{"n_layer": 13, "d_shared_expert": 320, "routed_scale": 2.5, "n_groups": 4, "init_std_router": 0.0102, "tie_embeddings": false, "steps": 6300, "dataset": "wikipedia_en"}
Below are experts of layer 6 (counted from 0) of a mixture-of-experts language model. Rows are named router (the router's row for the expert), up (a neuron's input weights, with its number) and show model dimensions 0-255. Each number is 500 + 25 x the weight over its row's rms, rounded and kept within 0 to 999. Numbers have three digits each.
After each expert's rows: "gets" lists some tokens that make up at least twice as much of what it gets as of all text. This comes from a sample of Wikipedia text that the model never trained on. Tokens count by the router's weight.

# expert 27
router:501481524504515477489498517523463537479555544510466531513492494467522512509506517466499506512467535478478496501474478483492491487494475530493552487526475515524498499514482530531483475478520505494482486486494513525534539527511499501464505477523494485554461463562455603492522524493524470488484491504501492475514495505520559504552521480500507475488493526490501487481506499487503511485511508538480523517538495497445462510520559485549536549482499506499478532520486536527466490501531530439492479507499512485525523530501504529522514492463502479489518454560486517473523506486533545521512462485515476514516479508515448513503513530493465505539497480495487487491505524507490507467461517509520512509507526519534489493474446491535512511427503510535477494486488512530482541525494507
up0:539499503516502523493553515482518467517498508521505481489516496500466514519533497496501550505514501494484476473554494481493532547508503475518562480499503504512517521529514525478511477513500499469498530469512501516461536454503514491513548443482508486512489507516485497506520519510477456490512541501530510515547522534511462500493514479559465497526479478542536530517503535495507501505536486486518485494504540454496498544463507497487468491517521505514500465505509446506483490475542485492502555552496460554530489491486509493507455480506515523542492521496509535460489508495455506481472525481527491531528461487509481528499493524486511527522463494518536518542510499503457504521517497477524455516509520538517521559497495549497507495506501495505557437458548483508457536514541486
gets: " a", "t", "s", "|", " of", " not"

# expert 43
router:504439514524532460535486502519520543499540472490501496498507487501506515497505517491489464477461502496491510527482494490492484557489499425426557520520497533474490522541499518493475501512516508527509518524465494516488518517525506529454509531479450503527497519462526502572505449497530504495520472484470506515509512461490514469503506515520507513440516507463481495500471486442484484469478522502492504509506504525555509510538508481552495500532525533503477514499509550507498492488499487554521499561484470504511507489518524512522543527495531495542477502484498519549484521530508520528506453456486474514483499475516473493500502493531548544528520461504497531472483488507504505504520490492488518502491458521528505451526472535483543463476499503520485543481501541474489516524510499
up0:506529486471464516486544511473511483505475483521518506433518496513467532447503482476500478518498438504488471484493489514487513482483522503495541520513503475497487530537508499494533531492481530461495502507512481483491496508516461518484530478493490476548512514514495488502507549560528447489517552489499481504511476511509477513483533484516539520555484504489490519517547526505445526510476453494526528492500560493492514510500493442514508489481513449523544476485485490484500513526524490469545512534514473481506451492467513516529487472486477533490486457504545505502492480456524486530480490493519501518438489451513503518501529446477447485504482546509496503489518500493528507479481498505493482565492505504475425482504532537492468496470486465502530490520521516488553489497482518
gets: " the", " a", " an", " The", "\n", " its"

# expert 47
router:586534514477494484518498484488494533508479505490512471520475536500509502485504445472467502472530493474511492496491524552486476543565502510520460499473488519503511493485509498516519507506516533541534461494490478523486471499510465487466476553535477494550465495501486498466479502507482476508537459509520505528521544549494527502453499526498509503485470517479484495519483491437507506478493518482509424478513505463453500458447496500507507487517482536529482484456552499513530495517474494502558480528486495481456495510473481507511512505461505476553537527513522444515502468539538475480532508509489502524462504477468492480536525489512516494520493467493515505515499479480475527499530516539470500530493534490532524494515476505526494468512525498524490463522487529502465498495532511
up0:515520530512473492504503554483484480448497496511541549499517478490496487552475483528517525482461497507523466476552483485518526483482518507500542517479487515436495503476538502524518504473470492512487508482539510519472538491506563531506533499486539509486503441476543464514486518513514493495490498499485486488542477529509486472493541465514516459521532512538468478498501582494519533502521494465548476530433499500510513528497490460472502520500513473559550506501513473499518500487505506461523513479485493533494464466488479534518467514533443491527498505512497507539475515487459527491487484508499492524496471506505490499529521489507500475519481497504517484459485489503517463486544482512468485492495478522504518548544508521477461455503463464471521485493515503534518453530481495
gets: " in", " |", " of", " on", " at", " from"

# expert 12
router:503555509509496576464486492460474509500500510514530486486531510527465504511459474481524512524507471534500471542513464545507517522509495458500461492453478508502538489507509518513451506544483486475475484536491520493518516523502502461475483496531543488478491514539457492489508500500514480504529490531510511487495501465466525482532509481499488522503525547528495491471490483475540482466485520511514465546502501536509471501483509459497498492516504516529460447481466509532562496506493517509532512475453518497549465499446518520451515556489478472469522516531506481490501531464494457480462469501486489508525458540512519500503493514482516479488482480481485500487500540513484509542470500465502452509528514532496488507489484478479457496545495498500492503516525432528537552472512514
up0:478541474513487530474470521505485484494503497534518532515475465514531489505509480489485504503498462475502485489523483493494533509474498489486513536512514505533538500502498534433534549516502551479503513494556531498471528521475489465511513505522505544491528506475479495467518495531496468464500508519471470461519504505520518542478493474497494521509508495461530511504512510504433514524514506490514490494500510494482541495547467486438502504502516456527513461552491535471463569492448483463500530537545469481503500464492505487513538461496447493464499508499507550479480463499529499559527496502512473524450494465485503515527518508474529466491459499487487456485514494470501486523504509495493516495466486512516535467500485539459528493498488478479524509506487480516472562496531447
gets: ",", " and", " |", ";", ".", "-"

# expert 33
router:494498528504522518497508488475481494537443506536505480486472449512482502519490491490486498510479532534504520497487503537463503490482494473496498467544521497502516550503521507512473483558496514492471479530501497513519465525469534479501482463513486476530466467531463475528524531508513457496513471564471484538509537505495456489486517495496519513501473488478520525488509494465499477511529537511525530510504490532445496472511502525446526510438483528480542492553493536490518485524509521515510478487483512481464473509464450432491481481496475501499482510529494466449500551484539543502523515473479487481503518500514501486502491466483510512460496517519531499524535539489500510467489493474533512489510497417430477488453468476470494481458500497497505516496492490505482536524478517
up0:489544507526488490502517514499495465530478479555485454476458493484493505519467510516491479490504482531491542511523499504477510497448465469508500506506532491482478510503481517501524519534478538503469476480523542548468494505528513449469557496508477504470482493515481519494526492545458485451513493489454489511460506499518487523503457494502512526509479515467512509510525504475481449513505540512537492504514503514498539484508531533461500453453479494520510490528507505436508524464476506468472501493510510510529487515529506497499511486491458443417501513480519483470519559478546536507518513537462484459476540475515531504517494457461479544460534483507487510503530530516478497467521501501503531489474500476527473521486471504462492545480516504509491443471512516507510528512506520
gets: " 18", " in", " 2", ")", " of", " he"

# expert 48
router:497452506473503484536478533498540479529467516467530481548509504488494468501504510496525526494538498482469571493486510504442521484570494520492489527474488468474498504498534483523458477457478473489451483481506473499515529508504497505505488492480463497510516524469501554516488497483521492469548467473525532530517531485467544513540486510483481500458470511480512474491507498475519498510458514531481530518472488483503489464517495528514520499482487508469491550493520463507533538518479552487470494512477518472500510519505525522522500525466496466544496515517454475442520507509528473484544487445478518496477500515512505482476531522505501462501501571480454473522472507494488490450523491460509523469531520535510520503520454498485478514507528481459502463537499490463498474499513508
up0:553497486546483483496493523459506475490468513508493531493471452479474529501508490476456486547492448475494515502500496495498487484467502531512483502513503497500479474493510522517509514505530509480502516520561539486491536521521467513475506519518491475500536487502499451478477519561517489482554541500487513499498489496509464501477539486507498513511493524495498500518493515492485508514495518532483525488487528484485517483447501480518470477473488425563540483494476487554492513459516477424478504485502471473493438499509468488534459412495493470473445489508520572489518471509468495520469510536468542526518471555519514528527511525485472489485469491471492487488483490486537519492489502508541484503473516490517509511497501520493492527500490463519504481498538521505493515529542482
gets: " |", ":", " when", " Pi", " over", " "

# expert 30
router:484458498494520473518486507519481505498540505497491503499515482485501497524547516478494476477479465492472493523510518484454480494508463484531520506530496558422465525487527440491513514419523533498497514513500490506521496526537484471523469501498527509546506521506469492493520499450485523490476512471547506518464518515472522503500488519488489532474469488492513532466525479469515498480500485529512474501498522483476505499500517544413469543456509534514517510502443498489475483480534551495474500551503511492491511506565515522485527504466515482506568474499479499505490484450464482546519516512500522487477482499495471521440479512530523523528480515501480485527504512464490492538445468489520471508519536501491534518510533495531477486476518502519520513479509491516507460482511492
up0:503528490510490498465568493517500479519486511510513518469481470424522528478527504534487453517501485546499514505539475505484504495476522498493524524511507529523486506481477531482490491446478509496520470469517535494488529492498512501516511490494526520475520510510476507470497548566516511505459565517509477484516488485508524509437539495540519530491465490494486509484525539535497545505511510459515499504471572537524553483482477492488453496506516474497483456476509479526448515483505475488485546490494497525514495455524497503518483475504480525512506454474536554434470463467476509483503521521515493540479523522491512523530516475491500484447483472520512493490529494496518523468470533467526500499465480480502526505510473507476509487511474487490506513463516469477507532557493510
gets: "e", "s", "ing", " National", "ed", " World"

# expert 51
router:489503481481499461514482487500502536473499504478554482478500503517512477497476484522507495518466501505516526542510486494506515429471486521508561476561478499462492518449519530516486503473459503479487454490483512500507440547485515455504509568473517519524496558480482494476493478504527496477516475510558523506502512506478476461472531513497513514504504554493440520495507504523491519483444501502491520557473493472511504461485528521529500509470579488504534436534493476519481490520540527518490473545502543512485524483494491478459504517510565464521497546476507513518483483506511480496522517452460492475524467489500488499489537487518492515499475526461478522494510508486479491475499480554507483469516503481494469488529487474475474522493523492504492504524484493514513507493501520
up17:514493501541516486484542490466477508418487495514509487458493486496499488514531442555504478485514474527484491465525508530537509493516561480488499508479513514542502477507497525463509470518465537502551465490498474478497533496529460496502493475489457532467479502544504491470487498537479496483511479519462507480478454499505481538476504521489455499480496431517467482499515530480522534512469504472503502529494482492442520465499483516534540462521515462453565470490512499478515524496477503472502570514489476504520456514496521493519488467509500485518491502503507537454487497481476501512491486538512471511518497528463500494444518506501507485496496529519481490457511495506505511512508524489501498473446482513496559518440514510525496527444487477479533495496494491508514519498459514
gets: "-", "=", "t", "k", "er", " He"

# expert 46
router:487466489485520452538513465532501516498442485482497507501513567513519510498470517505497485474461482480480478516488570466465503523518500473439493490522488557455518450529510480530479471474516496541494519506479478506506506465485507482492483474476511489476482504511514482481512480513539565489502485501499498495445503512524498488533490514498487531524495500496474439506516487512482496536461508509536547515465495552491477499508515552520497516510534469475517471469497486523509471507542542524531479532469480493481521515504454490484505474518516493485516483473500530589479486456487491463514486486492494474516499477512446493490459494522511553485492527460485510534495492509512488498488453543506493496529520523506542479487506507497492501480469499488511528540465458526519507496546502
up0:481505490476454518488482519457499475498539525526489487508490508542484526499519515516508541560549494494521521501514510480470558512500508512504497473509508493496553464498534520519496493500469517497505517499508523489466484483525507524536530492492513490505455485509524518509503552525494506484492478473461503491513486506499486537501477467520485509541523469502518486526492509531480527504535500415480511533508537487513485509482498512482513495520506500486474509499525453465478522468491449477520530512527475553506511483526519448518496527504489493526529511485509544509519484483473485519522504474509567466489483529505474540497497500463478473479479513494474552479574567522532462488519513489453521512515486515509530533474463548512518505517513450515511545453539526530465527515487474
gets: " the", " her", " his", " New", "m", "a"

# expert 34
router:478443525501525541473501536492500499508484528475469484543503507510484496497528498468499518535484503481478521481505563513484473491534526530475501569451537520475534476488461543495489493478502553461522506466493507464495448466473471515492488493478508464491545541497499478520532530492452486506481500441518498482500510490460545498461479495489499489533433503520500464484492508524503526455549495486527506483502489517504515456485506519486496494505521542481493552525499525509525481532506500496465469528476537494483521504520478493457547486459507516518547481485492533461536486460515470502516520510526483505499484495490531500504570522480521469515521543470485487463496487483488503484481479499496486542520555509509513476510490500497550504493518530501512501535487501547489503478486487
up0:523491486536480452464515533484516455490526505507514510538490480478519516507490469511490518488531491523488555493523559475485509516491515507516536518496499516453515533500542468476519509497505531496500481461488520490468492524518506469522526474508510516481512485487525520485511540510502457486479555496509539505483523518539484499509531474529526475512437514503488497531476522509504470495523506463501507507483556486508516490457492499431489504547506492542507503460475480481522528487493508520499487507489460535499467508537511523503540472500488584502532545525499490518518474515465490504466526503498527526487548500472482521560457453492496482460521524483491521468452486511513463458511536444495529473490520474510502471512507509500528519532477495492514452498528495529474459536473496
gets: " of", " to", " in", "  ", "–", " from"

# expert 39
router:507451515465525472498503459537497514463511538497545504541494556507516457519504494486488493476519516484470517503517537506457454466531509509473494478493482527490467475507499514515544476468551490481475481458479461519500552547525523522506490534513553493552521500510501518518515490469471503527513469474500512487483478512523526491467505536503518491454466546541434427498480496486523489526471520524511489482528513496486515491521510483497464531515578479494512543506454505507474493520517468500471486505496513473513477510529471541462495498481489483499515497501500559507518490538514474497499451519496520468493495478518495475492492498500492472531486507496535511495468465473496507524456493499466548525534473520485493469506496505482498485506474534523489537493495484450519464467511517
up0:488514483509499485460503534487502406541517535535525530481489531500495531535527516485475531510488498491446504485479499505498456498471498480482499498476521520496522500506527513490572462475497497501467535460472485519498498508483508475519517517488527521469479525506552465516493452508501526511496474506499485474545494525465528511456494463488481505516521513518471497489519500483488495506532494518503478510499506488507528503495508494499458476559503537535481501488489496530476483508458462470514512519490497530561500509554464499501482532515505463500529493530473531466508499493473509512446531518523438537482503497431511507486494484463517522495526527520495548503538515502442479552524467562467494561526514504505505513513503500506501488478474498479490479481522488477513484454528504
gets: "s", " not", "\"", " be", " States", ")"

# expert 14
router:484471494496494487490504484486519531548465492463560506499506524543501476430502515489518457461488504493505522519497491504488494494502524492485502465486496514505534512505472502481511487507479526451513498494486505529491522521486474492499473534485519515496500510490496528510540506484474509473497507502537505516509499498493498495505475515494521525487457521507510523480477502527505479489437518493501571446541473511516498483500472563565470462454457528480536492462537481512514503513459512484456471553505516481499503527499438509517527495516546437528506504496511532524520485490493527498526527462500519544514514500510533470461523490524478520545521454516502502484502502448469523555493478541485538483510547490507482523473459498503530538496531507459464479501458486487498499514521543
up0:537487477500464507501537521494484466520506499486503470508494486498495531510550481506466504467458463544477526482535503517531480560462530469495497525466534499505513497515504515495535515500487503476525522502536502504495484509529521547484533497506524526523492499508500507526475485507450449506488515537507495512528458508527517499531485491517506441542531467527484527537522563546535476487534470521508493546455495505505496512471513465506462496502549504511485475469467519492495542472486474517470527479500465543507475501516495497491469501476470509516493476482531545521475492484475491465491501533546471508486500512468520531505550531469482503493503473500536513478521472505546485466531492471505500495438498542505512538502517561531498490570523473503509496462510472525509478525491485
gets: " in", "-", "°", " In", " under", " 0"

# expert 13
router:541518492480522489506512485521491529522493501511491494488499513475516539478494513494512480470495475491551485531487496472509498504519497519507565509485490540458484468524542451512505483545526527477534490455490479503513455449527486527498505475495440509533465472534523541457457497517488481492438489538486500490490500466494543487532488489500477494422520478486518517493488492490495456479551480466496523514509513527454473492480488446442518455489485519495478526529520488518476478481522505494535520492472501491499488478458508490476513505515544511517477508520491480553503532542552476543500440479515462477503511514460468490519487509522527495493517472497501487485500504474499526482510532520488481487520524483552498499496465538530520487554526503559480513505506477508491497506496501
up0:515549469510485526491532506468519476492487511534486499500542496485516520451500516519504494523553503561526481472490520463482523500493511555477481531498516487543506532492466491457514497527467488459474545527486506477484503497515459491518527468541487527458507499491547489480493481523504489513486539506483463504479535521504507509539543454522510515473469507478510507505547515503478518529534541478545527500507517493522515494455474491506518504481517467510473470481499551495490513481455484456494514483505456492532502484474500479516485494485510547481490519531510496455468505497471504499498506523531492521468494520470539499485540499502485471487462493543493517529530517416466491458518552484507515507472526526497539462497499492524468517487466540475497472464492508470467537516469531
gets: " the", " |", "-", ":", "|", " The"

# expert 0
router:534511557501494478508513483548488530553516504477536496551519532497480499496475494486475481526477510497485504490497483554499500482538470468472493516505539484498478521488458508499491486484520515521449481494507499518504524516469487477435503496521492480489527495448447532481530435494484524522488494529552500518562564490506500498519478492453502493460476504482501511456495500470497497466461542504473473456445525499485475511525561519494494510476495498513494536528455525518476522515504529509534503507495538475484532505472479533529478474450484495543467481486500510490476474448509499461492507538485450456498471515479455479537523505472490519501503519506518492510539505462471518455532494490499529503502512511516489489518507464502536510509505507511485473479485540491468510484514494
up0:484504497518451510452523502458468484515521506544502509476489523490469499499513497505526481515493470509534461538501490446513513481456497521496516489520515483543528531504531489480527537460503511505498566529550530501520524538523529529515515509442541513492512467507517502491473525566477507506532498490505469479506426523537531534494484492516505508490560476489493519498538497477441489500497487475513486493537505482514522506492516504481464479536485476568471515478499522501474514498464485470492512505510497514528454459457499487496465493506568457525526514495516526480479479513469527556477489519506463504517550511481532513484496493526495491490507506486476493475509517490474481491519519493513521565472474519513538506535502521510512502481494499500555470486521493493526486544525477
gets: ",", " and", " |", "–", ";", " was"

# expert 40
router:492504492485499498493494493524489505512524512475510467522498477479528517492476487470501505474525538490510537506496505487470512477504526494520540498475538482502529457503493462518537468506482457505545496489513504505515606517498516495496508499530518462520480538484527474411502558498504419524501489483526534485511490521470531494512487481486485485526505531481497476489487515538507500549459528533505489492477497510485487501498506511501485482488502510471508444494546510477456487479511498518538500500522494532549531509525504496539525472504486495525481486487503487561473499499515513531486494492466495508520483492514446486505497491490493467489526487469452499531528536498507519477522489462523512464468469529493497470479457482442518460499514521544476546490476583485491486480531508
up0:495504484552485500499488519550537510534483534489521505514492447483498479498496497474486510532541535499514544492503442472463535487508483468505511504474532496514487496503464492531568486478460527506472503483521539469523533483508478504470503497486490521509464556528530503518518516498516482490494513474577535459510512540478494521466451482524475482528474549462525531492508535467497493523497512508559488497486522487534495483498517499524448526490515527471486471505477493490503504452493484482521508496546471534536488490473473485530503505478525534461511509498486500538494490476524520505515497505495494531471534517488433503515494482522479456453530494524475550492498523506536507475555499489468496517466517509493505505480465490443471484506526498518523543525535474510516485471499498
gets: "a", "i", " a", "o", "e", " the"

# expert 22
router:547514563455511457497485521517471527505511533521542479510522503499497518500515484504483463514490510501490491516523502536483492484536483475473455513486483522529502490519437504510515508535514501493520451514491488498506482469469490558491485504561531505518532514489521525518492529494494469526513495501521527509468524458509495494522491503522485523514548494479512515519472494495479497454474505475509450459509495508514483483498536479509493441490528541493570507438496505519457501489504512486497475493514518472465502486476476534531476516496569503555473531481512458505561488482487502469515446509489498459458515498517461479504497485492523507516525488502467475527486530488505529490519502527474505507470575533453527488518512492475522462523507479488491502501515519458517493510500440
up0:516514534511490489450560485451456536545477525514491505470473509515473485510469505537494539508517517521528443447545486521572455514494469474503518463490502491500448492519499487545516520483503514481489476459533507519505535466513509490468479507497528465496537504481510525533467544465495492530519513512502473529513483524474526504472515521496498467506464550514530522515460518460484525476484484525456466492484484507534527472486511495489479466503510531535505510454520509524503525493474447488491527495475466475503475482534493487519518515495543518492492504493496508494497500517504511502480460521526497483480513490452540498493510511513515462538484507485510508567533465524499491420497517485507514526493473493485504466518561509502503477517467532479506501461514487519515490495532477
gets: " in", " |", " to", " and", ",", "|"

# expert 28
router:498514556503480499509492502533481503503504517508553500487492539492545514506492524478518470517502528477500475521512491506483499497511524507530497485507460501481492475521482516538461474487514511451502444452473500503486541501478516537485486489512488502486497445535514484469504502503486522501552496505518492577490545519509486497515480495491459545490486497516510489489481493510543571424491534468533490443545505512490487477492510496498541499493558529467506487485535559526464502501507473516468497495509502534458481490500504488493499495471539496480476503510479458511518446523492529455502457441500462472481461510532506487480481499487513532506474503517482455518481481529469518476481485540545502519499513539514497513484476496446519475513486514463499550518478506462521525509515506
up0:482478454573476437505515544498525500565485515524482516525467482503512496480505522546496495519504455503532484501511488507499471524476527567519543477513520475494536528506485509511504497475464539476498528496534476456407494485444527513525508508498481569454478513533519455489513494488469512489490496516490498515495483500495515530450542526482508479542484502519511531493516502492488513486480498470516554482495523513519520518461521502489494507469498500514488525490491480512489478433496466467469478514525476525501469494498497511495502536508524525465522481478480497482538535469505538494519518495521439470523550475501524497501469481498493500502493495483494493468520504520537488477473483512510531568489504521493479522497522499497479482474488471499522458477516506491535459516489489
gets: " a", "|", " was", " the", "\n", " as"

# expert 61
router:436500491466521477463483514487476477523518542488476461534520561487503483477499531528468474475486487456511537531502502506509482502501484470478483545505506540466498466517465477471491501525507483512547478496501480513536527465475514491482502485503513506481511504483527475526482452503520545515506475482491533513500495481471494490546477520495477485486518483513487493528500485523483480527477483488477518472461461518493507497475515493508475465507467518496441474511473485499502498482517476532562488510461530491518513522492493511521518572480516463500459488552494549512463510441455526528474557497499521480508484528478486454502517483496534506493510506472481477536481471516471493481548498528505488527510496524559497487480498488488424464550521527515463520512489516522493500511501539
up0:541538484486483490497520513480519485515503491516494542501491507510541477515482482507477520505536504542516477506518470478493533502475469458474521468502552505486471479480509539467545501506497522445495524439529549459491487488479511510500546523509498539492519516518469528469513531531482514471504493492535502505571517499473512532454549493511472521479488505532496497520506519516507553524433571502533473510426495474511520518509527511483478497517523464536515500529504508526483515486489488480507494468516449501510512496481507509466513540446534519471485484514508491487477472513490513463500499532504460515488498487533503496499514507512486500453472527514475508497525524489497492454491508497501512474475525495490506535546504522507514560448505464526510521477461564523510517523504480
gets: " the", " (", "-", "=", " The", "("

# expert 1
router:520557524494527510517483513517494516504527482521518535520527507495454536496488482459498490534509455502496529485490473454487516495530476533476505537490475517525527489508528447518529471570519514514495509505519528521497495502508544532488463474516453486479501525518514495530493488475536522461493516515484519487471478504519462489507473484486524473552553435518457498528513490484498481482547453510505533567529497513546476536506532485550488508501500521525490497540518482494477504512460513498567461476491526475483510493505484438532499535468482499506518523482468479479522483515479486495477488494496550494527525497493489495486483459512513529490506443465505500541498496511491491516490530491532450492483474484515459466503522509492509474510517519519508481501510563528513497465512531
up0:515508490495481492439535540482527486495465507513459470452472506495504495523509523525468504512560509476492493507487501495464477467496535563468494500526488514500551494506509484486498501504469511483539466506499530506495459528511503562520501512511506537492490489494476537509496504481503501515465468536461485466511467523520497524519524440515515474506524490537526535502489517529481511494541501504494473528483463494511526517459466474460460474544475455505513486522482471463499499496458515515486517510485486528501456426485451511511507496482499547515481496514540505504516520538514495511503535517506491501469496468473468512501462498534498507468485495520565493531501456539533457501483469479514487505463501497517483476531509529569490493494465500501549453479513504494548513510499472
gets: ",", " |", "-", "|", ":", "."

# expert 21
router:480455535489528447532495511494479531478542534493474474520471512491501490509451493473500523490528513539502508520466490515453507486508524543487507523472494476565466510506487488524491473494539473468484495459495516514518533516504521523470503498488554496478471495490449465495543512461505485537495510555496520519520487537465476499559513515495470538453457470489513446511496510524516480512502470483498543504524482533503472514506507513512502486491517497513508510495450491502461483469520474512506505460507511466476518522514441531475526481540513520522511511487516530537506477522490508464496450505468529464544514526562506488508484527484529531497488504512479489508483429487492506531490529523527490529460479479527499495459442490507485528544507490479495518490468484474507480523506507
up0:515493475529473495465500508502484474484489483530545527461476473491488505497530458521486527470547522482464484460498502511481503526483510491506506487520509454453486508491461529498491521511501508509513493527501508495491510517508508508514532532477536527524523553475503486477511474488499512515502494520420453497521489515479469507476551485521471472458496465492520522502478525452467516537536535500496529506501523545494567515461481467507469464566520465488542490489497482524499498482498469476509507537510490532482487512484500515535479477532524526530523474494506475536483522510468522503473494506514536498468533489495523504528508470469482484497500505474470540506537491466506464505525509451462471465436488458526526517537458530535493474491491493459502486501500474516437512515493545
gets: "\"", ")", "e", "\n", "s", "on"

# expert 36
router:507478486490500518478503495546493452477470516509562502496501472511404486468514516492539480458483508477464535510475523468511492495467500447476445560527495505561495531469495486500515495447496518493542482511498490509489442475531449531527487505499498500530551479509497471478505490504521487497510482541502529505474526454508475515530502520485517474526455492498517534492499504496521489504498476487460549484509491506512510484519501498421512509503538504516480449523465466508506498537521550493468499515526507515506512501481518497506476455550525522501499520490463514495532488472508467457532476518483494500502506488544515501524491453468496501501509514476537485519484477453486494525507473498546545487497487486444472527479510499487510478502490522485480523506512479480484455492511518
up0:521526487510489479477535537472482504499513502513440500465518503481526571501549508523498512485478552529510542470556519509480501506502529507468461539501466466509520478493494512477473497516509529530451512487518463456477534472522489520522505504479503531443511503497508508506470516557496496507510482491519509499530483514556535491480516477528510520454513504483484499490532534481498504475513512481505529543489559529482546520469446531510487501532490457555515484473503476480493481498526503502511518490528502527484481468481517504484474521507533522519506486493513580532509474526510478503518538524499511520558492501481503501503513469546520478516451528515473483494520499461517459489458537492513515493468508516488557507529470506472489502501486455469528523506504504493537511516468481
gets: ")", "=", "  ", "\"", " =", "1"

# expert 32
router:462495506495485477548496473523472490514516500490500478530500524507527465480498504477487497534487495499475521515485496493489522482564462515509520526487480485452489474469452483535533473468498472499457458511508505500506486548472507500473500540503524486439563474479490464494520515534502535509565477530507471573512457486497479497494500529524504515474511467545470484494523480511500512479465484506477458482546490496478472483483497525496498487513522482504484441465526486509517483495494494482482489525520501509488538517530448498504538484498532481546563475512481473543461544442484482451484485511499507526527501463501532518487494486531503482521509518475504488522478489513462498476476503507496486479456505506478509493527556483488529509528513509473486489485475444484518444478506518
up0:533531485537478514510544558501479499519519516500478525534501501500488558514515493540499542529537454549503498481494489545490517498452533489510527500504512485514492486562483527504501527521507492491506505499491545511512515516555499495539515498523521554484481524483509476501505477527509506529497482493496502479485497526529454482518499418518528540484528461506486495542547556538473508497518490537534490486450528491456520534497500470477475483432473488483484519477557484506518499466513518495502516529512471543489484488491472485502489444544541498539520509494495506479506497464509503487499560508497482508491507515495513534501512522501467486485457480499522473453523454526524477489519501519472482492510495467476487520515506530544498525507452527506513493457527477508513498526521498
gets: "s", "o", "e", " September", "i", " October"

# expert 9
router:466469459494486460529480489495519497544497506492523502519511509494464513493528529474532493446430490473513461506486509514486456482470492481543532539526485509461493506507495479511490474467486460545482504567501494511504476505453458540482455498504501518514538470434504542494525513498465511483524495464505480473483468471477520494510492505516508520468478485458472482497515478493514490501489527534548512466489496501492476486486493533506499508489518479530473467457467519532480496525511514499456513468507496491474494517500477502491531454526507528478496471529490512550481487461497452438505537524478541502469495473476502518480457496462489533490479515520461481498492488493464514554514473450491522475505525490524490474508514464456441495485479490485471500519468523481517489465500501
up0:497474492532521504449497515538478518440459483540491551518461533530502483481500442480483530448506531520519524471540459466501527486484493522452483462507511488499504478533466447445508522477523511519481506521500494514494491496504528511516528480481493484433501547465545532528508475488482531507471488505468540492507476506525511488486519484541470481486531503517535520521524560487482538470523507510511508519465558498486531508498519489501489498486521499526510482514487478476496522485492478503476495559499478537522486480500488490480505504475500472460521490485485531504474503474471505532528496478539518494497503454495494525495529471496486478471508506511504497500510497466578507485492503495512494497526478471495441547478480512512499452465473475491493527508553501503540529535459480
gets: "s", " 0", "ed", "es", "d", "la"

# expert 55
router:504522490511502461492476508520491512474482547475505472541542496524503468468482511491470503512452468474527513500495476536547475487524470501486441483514486530527493465520489458509500514443530483455491488503497484501528489543491472482494494483480476479559520557525474480470516479476494481512499489445480506515485509521497569490509484512513503510463519531469505490507466493485516509483481527513473484483493489530533471492542502518509471491502565505484479487541493514469512483496486497555444485520502533474436473536508456515490539504464490458565513481483480504492518508502518543460482503511527486515476506505492482473529531500532513428513472500512522486537492524477520511535505523526498505511506561541512465496495495506500521480524532518504499496514482545498520522519519533
up0:490536485498467477469512534517511499495498511511504502496480492526468491478477504503505503478503413480456532495492500484473525524501466528456471455470487528535492502518474488486494486484498552471539501508448550448542518465502494514509524497478494485489521554535527495493469481528491503522460485445512491502516493498483538483471530509558530481506506497526484515537482535534497513457496532449533455532510495463503485484449530491494481507536516499550485487494487533524476503478470487490501509550511519516506518544517484500503501527506487521510509488482502516484501495493492495473497510508513465534537473525504502482466495484517471455500495492507462516477532523537551468526507480438522461476498506435498519514454511519525482480491502457484483487500443537478471465500500505
gets: " of", "-", " with", "w", " for", " than"

# expert 23
router:519424522487512454491502464498502488509521513503516499539490503533549477491540494513481525502506501480506498503516519502450488471533473450481506539502487503495461524500448513503497459486540493489499497468453469549499505520511502516494521542507542493538531478506534482511488502497526509579528518492496513471492511468538499517478489490481526530513448512533475528495515517525496435510477501489505471436536483511453471457469495487509475482513543513483495534510483523524475500530520491479497496473535505475500486496535481512492489462477511507513475506561470485510493489506529490469506492516480489463561525474527510492519508526493491540489515432490535503499470525512490522565476490528507533485506502485480501492485531472487500501518506531508506470466480472429470468511483513
up0:478515492489394503490538508500510507515509478532481513488512478451519492507492519487503509449537485530512504538508498523495495450486531476561512450498527511503509500494513473487514506489459532490507533475488550439490476489502508523486487507512551518509497482505534536483469518534518523494478529493505498480481479476517494514513543506532509492529509510492505521490465533509488533515482507469543517509510493499516531499538464515512474497530450486511555505511485512464530515502522492445550521515536508512489441527512528524543464512497518497486495526496497540490535492484476490475547475512532548495515482500493544559507547478485485477477468495506490494501496558506561446483498464498496516511521481515493512508478466519506505504486506497461517473512463484542529523522465502
gets: "\"", "s", ")", " to", "%", " is"